config.toml
num_hidden_layers = 8
hidden_size = 192
n_experts = 256
experts_per_token = 8
d_expert = 64
d_shared_expert = 64
hidden_act = "reglu"
moe_layers = [1, 2, 3, 4, 5, 6, 7]
router_score = "sigmoid"
normalize_top_k = false
routed_scale = 0.707
balance_loss = 0.00648
balance_bias = false
init_std_router = 0.0143
lr_router = 0.000805
vocab_size = 8192
norm = "rmsnorm"
norm_eps = 1e-05
tie_word_embeddings = false
optimizer = "adamw"
learning_rate = 0.00205
beta1 = 0.9
beta2 = 0.98
batch_tokens = [65536, 131072, 196608]
max_seq_len = 512
train_tokens = 505200000
max_steps = 4221
dataset = "wikipedia_en"
Below are experts of layer 5 (counted from 0) of a mixture-of-experts language model. Rows are named router (the router's row for the expert) and show model dimensions 0-191. Each number is 500 + 40 x the weight over its row's rms, rounded and kept within 0 to 999. Numbers have three digits each.
After each expert's rows: a language model's description of what the expert responds to. This comes from a sample of Wikipedia text that the model never trained on.

# expert 58
router:460485456502388425486568410485584548407477573537497529526512480468465497557531513522471445559413566420461504573560541530495454453497480428487484527455499506530477507477453541445507490504540495560475478466521468470453546484430432450509504488488497502478511469444470559495512460527508566518446506489481526531491496498563529407567498477587545468528534512480513462460559522493540425552509437515504500551526505489524504469545530506481556464508518527469479462495500569549480498520525536517487487450494544518464546423546569495544523489528408504560494539559506497496522513549443505496
What it handles: Word and sentence endings

# expert 24
router:512464445460473463451560507515591545428517502461498576515528484508480518556542472475480497546475527479485478511537472540452465486552536472428510533537508538519505517458465506522536428513452491526485500491502568499495550504504487407537471539472511501494508465438477504466467446571576592474484545538471509514463512460496497399525448504529526517595515420492455467487499492501507413437499552486469555537482470582507512452520474490464468553533503539450518516465494568497452561560508540475497476437582491536474533469607575534493464549450417528516453531502427509467565463508447498492
What it handles: Digits after separators

# expert 39
router:473458442456504427487661469495569464410534579499489550547483495516487482448588532493476456491457491465506523547561511514436528473462474439463473503479512555458558528535465558504522466539515497512491473472563529466463508500502465489519428454454559496472430456437472533449479510543547587486477450550532488508508505479591482526542488497521531555525511403465488467506476486493485390497512480547453508551502517521471494451544440430531519518521503527469552459495507534496446543534533515478462534428530468515502540512538498485482536538493451550502518480510445550468557445564493486438
What it handles: Acronyms and infobox fields

# expert 36
router:439498479486487415468574485513596514424518541513438505465544508457511527534523466451499455556507546466484463547551502515485436517547478467460519474509502509478483448557456517551561463536468494506487504476516438522436581420514451466503496531549497485523504495463461531472545485551491561498460554473540533532587503542546524509609483514552491540550527523527513443461537479521499438508514495491513547540504515471564480445553469538505454594526518615499540455497504532544513442538524499520540512405542508459462543465537545514527413512465415562468432539514514458470528460516485513472
What it handles: Title opening words

# expert 8
router:463412443502477389452515506527590520434512564511536606507524431537505482554533549479503478531481558454501521531528461485572477541536513518425480514519517581493514512487444516504558454527476512508473501495534510456451511416547474529507502466492516574533454440475437546516471480495543551416506548456460535513487477483525492480522527513499523526544563437565489450501591486536544407522495473503432527574507542489498470508519501461509500548465421505430482515537473510504490490552499526489525477444598506519467527433573540509516536479503433514476522551557518553540462465523473545479
What it handles: Surname word pieces

# expert 11
router:476497499519470417435538484499557582404457441478538523518542472516455486485538460444469440542464549469490439590563469489499479479514534460450491509461555538494597459495474487530535435504513508518474561489495508518453500455509466526574502450493510541548524440445506523496438526541527530503468495539524496572511505496551536442567512527561550477512587517496500450433441458424542445517507429495504463489529496520505491437557453516414535578521500485483514486589539485534498446570492560491560530457550548484500606495526519448510473521512487528531492563540521488544504509495518473536
What it handles: Consonant-cluster word pieces

# expert 0
router:425416510513452381466610467520623483391477549466527501540497460530462502529500500505477472553437532487468526533557507541494468518499524477449483527452514511458534476510488530486533435528512454547513487474531525484480559435490510483549470503568523489490450495457513546499523503525477562501442507501505505526494546494539488466579515456568521454550546493535469474465532487447495402517448506558491568520505525472523471460576508445453549524513468542464529487486537513498426480589473527475515534427524512497458535428527538446531526529558412501523549553538471488539455496552531469491
What it handles: Mid-name word pieces

# expert 59
router:472466384543462429538562497590575539393498556484503508496582486512505499509529510495548516547440557516511484502560512524515455477444540491461538509493556560557498458485476504533450422499554537573526449513519540513512511478487464479573560545526487565505508485449513500477491521498553560500476489493510534509437514561522529458575484472502558494610552493498507508467506522502505437501484554558487567558462538479450497497527514532460497516465522499418466498481493520468520475542523464509501521455566493469488653510595513488554443479524497544543529522469480530556519461477508515479
What it handles: Foreign name syllables

# expert 1
router:431507467473470433498595493534551513427462504417467565544499515490484487583544475492440524519421494469426537539525553476523491516541538458504508483529554486511489534556472570507518470499570512494487472444544472507430489418466460472574459466565488526501487445499487566426472576523510632421519455526494510533503466509547513424537479516502524504531554469535566471475518455474533394472518524491474464503490520500528490434525522437514533510554484571473474496571481493503518518542508523419546533465515492533414570507532495536491454508523483531510508482524539510487464428539533499503
What it handles: Media release credits

# expert 26
router:450486495533484398504515468495560522444474553515490541561538538468551522558555491514552515521502516391508522571582557507472430476536540491459452498465508499497481469475484560459442484501505468490462459462499527495486455511536468439565529516509523533513413481467452554517507508520585592466477458534489550541429494547498528476569398436452553488513524479521513479510531492509458467546509537526527535470496465482498500533546492464532467552481456500445486476457531556511481471540482518453506533455521487474476540437576471405487444504546452584565550550466554451501494465549570463476
What it handles: South Asian names

# expert 57
router:440472497524512477540574485494555543455537542466475519469515468546540474536578512414497444607505508400504500516520556572448475530514461447496494577538534508488570418468480506514538492494474487503477486527497519522464599463498480505537487476562548519502524478454531526463503469555477597450493544485458551541484565504554530455479516468540486502567534508557515474499559483439503435525491458560498500529559529477472449494560491457505495420501546470466473459498494564535483491574544549511480470474589509456510553512524528466548480542468511486506473451572508439458515406584477482499
What it handles: Military units and equipment

# expert 22
router:515510518509446456517579500514598472392507475458518539493556446474483495472491519515481502537480476517462456560544480532507453491459513418368464479509562482495482527478487516529522494471461493564495486444483443484480533428447469520516487463510510542456494468424526533486450569471556514390455505480489547548513441503515470464545498379517469441525570415525469438461528456479535466536523479520505490467499509501476471494590450499454543524500518496412537453503532539496486554573478518504502446475535522546407548428522487536503532492460480503483551509516489501441561468501471504467
What it handles: Prepositions after naming/dating verbs

# expert 12
router:474514488533427474471552498536569474438498553453519502562508460451502541497491510533495497544487471517523461569553492536454385521536527459389467528493602486525518531497512499510524513499488479545491488512574439435483545389463459452517513542490543516440556511431511475485520603521540512418478502444460569543484446526536428530545508451523456475542551443521463424474487450464548433463520476531519472488510474543477512493581498466513528469490510502447476439552461534521457529560518517511480467505556493549436546444512551502493506524502446517556547493522528444468546528527480533512
What it handles: Date prepositions

# expert 16
router:457535499512438421548564425440600481404519530449489465521544467521520525501575512534493448507448499444462541557596463502489455505522542445438443526491500511473522482483471489437554455564489473508497511497486502434485543441519518501492460547473504510445484516449538553469554461558476561520472561546522467518475521571479473459527502474551557422539522499513507496512586521434450438451469454483551591455496499513479441489508473521464516456473464498437527452540511539506432503570504498502516528411524490517415556450539503512533499526537496499557517480541540457476473460537517459479
What it handles: Measurement units and closing parentheses

# expert 19
router:453414463521499452540586488487555525442570549536449519511505491485445510542523478506445455548508558508507485580582522497482423554562513558430486503494526556465520439522489548474443454457541476574562509510568485470461544459542474496511489520450493541480473508517482525497504486467455599505470542559520492512537499549537491537582494479564455498513463469498500518471525467461476411533427547562472565507508507480421454490511460467455550556552477468487517528460527536510450474518504606451500497418561519449501499447578578453517474497516483496511508545490507529458508492508551470530
What it handles: Election and results tables

# expert 50
router:478456472580462496520562513484574480438492507410524509500504456522433528548561502520473503558452502522520548542581545504461473445460509472478448539535480518502515462541462516538502420489601522531485443530481530516465517474454519487579470474489533497473507483409501580461469495537540537499424497483522550512521521485534521545511432468462471462540472414509462469516546499489493424484480509555438561521512565552465482490535440444490483497533452472472457501486470532486453478496543476418537525425603538529445544449548529509515442489567443482525524510483563472531528559582549495477
What it handles: Legal and official nouns

# expert 13
router:451479441483492415450537503561568510394541519519513508484463453455457543522513534485491528516446589460491520495573538589518484557533560563443473508512468570499471516546461522506486395496483482517514492478547515499413503486496453507518542526525540525485449441445510568508492471458533574481459481505522515513501454488563567492552499458522477477549482504549476424462523488448491468572466495508438511530492478497532417473510528472487520531492480484444528471515500523541524491574551514487469485438562555523482531459626607471472460510492408547533474514499476488533519488512530529441
What it handles: Plot-summary objects

# expert 23
router:426465495532440396441620453525630495376486547513530539535496485494461498506528520496491467552435513482493530542544486570502433513521556464457478535484526522491519485532473536448513443529528486558550493454499490436475523450494473477546487490495522510473421474459479572525486483507515571524456519533471476534497514502549499438543542462539556494548535429539508513494556470452470408495461538544523566539499520497507503474568506451458539541524497491447523474479536539502427491548509531464491530410534486534453563423524542468527521489535412478543533540531475522487485507510520483497
What it handles: Social and abstract nouns

# expert 2
router:469442510484430409514525443588513530406522567505551520541565474518476460570511504453473465513491509466524472520564537538546465521531511478468495544510471535473561432449466550454532463530458540557410465535549460492456505451458453477598465488529538566490487527468448528522440563567549522511471470507521456525478490510474562539477453463510560511526492469593549505532560528492446453542518558530457513508472506472515537469573537491506507442465550559459520491514519542506452520559514449451505501463557570515502559433504470465488486503458435492547510522518441511446524504546506541461
What it handles: Academic career biography

# expert 35
router:455456457473494482497552489545557522403593535504489526553523424486482503515510549471467454491424517500391496572555481526466458478493527463500447529537546581491514546463470521457451525517518500511484479501556527481423594475462469471583432508484547509472484519523494584465548527553553558527450506524493477547532492545485549485570452450527519505519481457561539516499486497431489401532438491533482542525491495501466452412539516490479509464547495460479470509485542578545532534534536536469520527425554541545488507462582472497552497559497437504512486494580509516471521511441480481482
What it handles: Scientific and technical text

# expert 32
router:455524449499487416432551504585551572440498540490502471481527497478506466503528432514507495514434484491424508502547510543556459445468499434404513442496583505526485475514476501518498518485559509600550485541454497476480515507492521507557431484508498557466559499342512542540494529522509543509459491535531482537464492533469496486506507394474592495569577537566509501502505433528494422484513507573524510537535454471547466475525449494481486478472539543480453475495491537468473458548505482519520510460565536459516588529588483534558477515513482479518509540514429501539511485468512503520
What it handles: Germanic and Nordic names

# expert 33
router:467489444561512458454574509565557495454475507534501540467531462511496441513543549553521517518452501506405518534568503516524442439483501472491417535452470494483448467487440498443490495542478521603513458565527487497492536523459489476533480523535539552521538504414529567499499489521497538477426455500386551517470484520520487501492534445472561454562569518483503507478530487489473393455520531590512605539490538493500476483535435471419521549532509521427482512518561554451496489523450513487518470445519519517458546531605515430502481532543467510492543524471480530485525468484485456477
What it handles: Foreign names, accented letters

# expert 55
router:450487485598477444537556465458542559412478521442503525514572476478499530551537534453450462508411513453526513501533566503450476502496535414440390585495529554496534460492486566442515432489497472540465509483532501471458538435490419440503548516490490529515480453485537522465531465478537608502475504544517491496488534552501509527587459494513504534548571465504540418459511461411489446539439512539478573473453508482440516537512504530483526456512512477468498527480579528428476527558504509506465489490511507508485567515522470496543528564443465510506463526471508500517540508565532486448
What it handles: Asian name fragments

# expert 49
router:390471481515493461496587487551604498419495530464468463511516492441542520501505537493546513560501537516516480549608500499506424458514551469457452497535558515547544504498480489483526468484547541525487492488562508530511545494476422489539524468522560552521493498422457549576497466538483561460453474533516500449504511469525487479544494449497492539528515451528518503525552509477470396461521538516568496502489542509491430467508507491509583500569467526438530447484488561433508457543534536450442498409549583557463503463563512522527442556545495430484566458498526538467521497454474486475
What it handles: Table cell separators

# expert 38
router:480526463537480477533565525464590461447449487446507535498496439565471505546574469548461472593379502451489532545586488564497471491459557427442432499528525531502509495499467515483480467492551550569581479508516492475517472436472462483533465513550532455467479441456554542508482506557512558453478538543468532577502477523480489419554504444556482461555508472558489469520583539492521436508523504477511590522495486559475432418545447460457530462543495514425500476513543491479500500512497532504519471447493515507451497490532509548491489539550514478555540517526457498532483494574501446479
What it handles: Geography and directions

# expert 4
router:483462482542444420433575515504602545396507588493488525518495452480435542512507488508480495519437534462488544613536516514529461551557512461433482512498499547473489458550450520491526501523492477537493531445467509461439534412545456508532491477497457516469512490492529546450517455507493546467469502492477509480541462513484501487593491407543525493522531445518476410466482454485512400536442515533502512522447480564545469442520507522490539588512528486456508406473463535514487513525559550511493511488548524513465562456562533427498472484478419500469531534526515529507463438551465471531
What it handles: Prepositions after action verbs

# expert 42
router:418469487581442423456594475528570524402557569450478545506510497488509500486557470458512475540511520467464525558547448513537418534513469461460505545493496513533545459551471481442508506579529532522530493489495496422455490441508487474485451473549561537485563488462518575453500530525544511455422516484566497607558476495526485516544537430509528501530505489512494464474525511485472430499477482521537586522522504540476490448502458472458497551552517481465539444465558474516468511525605511442540560468555525495427514465582522494555450505519432519499475539478511469507506509524470503468
What it handles: Sentence-final punctuation

# expert 41
router:468448521531416406493557480546563517404506557513523483558535471515446449553522535501508480501452484461465486554497550489486441494524529470412563502459542521501510536514485522493524491552511531580478512406520484513461531433524426510521489441570516490463492512453478575517480487509482549531503460435501547528523542504503490506594493486479526521569501489503540457482534548492539432478472485518496516480533483550472471505547524560499479530515532514485548437514559508505428523547514515419546428448581562541474538468577532496475522479496427566458473516506514439506426471584436514442
What it handles: Locative and temporal prepositions

# expert 51
router:473510474548489460454573480467602553399437529470511594536554451470450488488529532475504458526448516520404449552585506509517487541553546515464503511494493499558526468523504526458432503515527510532542504542475440460431476462461449462475505531473493484483438482441524559439529532520515507477420524464519492578507457549474492499528520460483550506553539464554511515433495465510422478510494523504505505498426467461495489431516523519440496485516452515478570528535534455469463465577541488552486535448558585555454589465560516515520523520499415531504533495542485466491454474533510446528
What it handles: Math markup, non-Latin script

# expert 48
router:456468522546504423528527448493549507423520514461451512473477472461506526544520497490521479514458502419497501560602524468440437459472538483472438530487524471527464542504521561505528464607556468562508477470446452489448519425523447415551529518540522559479422439485510536507503446538549589521428484536501486516465576493494521503568495452505534522517514512506514420478511458437491439491501493544503536540497508512439505524550507498459489574549464526478507484459517569483476500537494494498477485430556499432483539404575464462507462503531426480574504571475515480474546511541550518474
What it handles: South Asian names, tables

# expert 7
router:366456485505520457519617446519533513431520520462604530488508499518508485567501526516491439524487550465515496536543472535521442470464428422401484457512467523514508466508517551533477453497461507517474480505542450464467602418522488477538512476457525519473522396514446527447517510535478547504435484547465544492537567500514514447590477491480523477518513466570499506466519515475437491552532501562472533476491514543562467462566486495502541523509505573534523500512488519519484497516561554516486474469553542550465544489583512451472438510437405496523529445493525506513458475499464498462
What it handles: Quantifiers and partitive of

# expert 30
router:420483462501424456479575477469562523402511518512485498471547513426452452549545502441510469519477527419457493492544553507565431513517563486498502567512570526443521465473487484516497466481537481562471480433534457517431553499484491487558453472521486516476518460455503531490520508539492551450490423530514474549496482507563519420526451503568544474504600507491505472440515534456533419503484507534528522547482461521550382491582510495508478504534545534447573457474501525480508506561566462474479492465501521473407549477514506509526527512477454547500494495541559472498568511511416559505
What it handles: Kind-of-entity nouns

# expert 52
router:471515436492492439508587522542623544389505563548468547541523510490467534571495516492517448518411554461564530515537485449480483472487488458418438516534464488490541511539487603465536490511540493533487514489455503462502551473503490474558512544569511523469471515429378575461457495502469546499516505515498565487500515500522503507529513447492527513504558452470543531534532491430541408550520482597511513529489505538520506446552478511464501515534431485469508485552450558544472515577525497484432478476540515510411566489527496474514483460525482484512533538574488496453525507494462531500
What it handles: Causal and temporal connectives

# expert 46
router:443449450546490394512610456492623490453539514430467593495499504497469527530553536473498489507518514499497492505542468474459422440463525455463534460475511562481526467527502486505559480537456520514466441490508482459421534464551492495532499576498567513476516456504505491522549531546477612514488495476501486550502530537507485453497506473559488518540547521525558439500566564481480433452483513536484477522523490540519513443485422495449482458425448491451442495512529500482443430516497483516498519462542578523472543399548539421533490553517433543560507519531498562492498487489511500491
What it handles: Mid-word vowel-final syllables

# expert 61
router:419486558467508413514549482500613516374564468496586496554508464527525506525535493457464487535475539529467481531560500468455465518456546462431483514510474573479473429485530511461521510524502500505478480450510488557468457449462464501574506523530511535493529432419534501489467532495533617483474507534457477502502503550471507456502437462485490469567568496524496468460458524475489486476483465572482538515533458504494455443623515441460499587523481548453560462509563510491483488511473550478537506394540541559446500497503465501522517503499455543439532475439459511492491477513496530507
What it handles: Nationality adjectives

# expert 9
router:456493488509479422526534490554571479450505556474470500514515536486505448491573475530524453515438490448483487581559519526482446448527409468431433534509542506517511465558477561515505479566510547573547537540515486492502582517452492518554470465538559483516567483427513530520490502575518520458455530531459535603442565509516447472569512447530488496527512527484456495533540447491503453499546501544493600557518464530534479556564484500481492460541531484528510453510508536531471476545489554484488506463606500469430609488553513448531453483516464505539438511561464484476536496548508477502
What it handles: Time prepositions, wartime history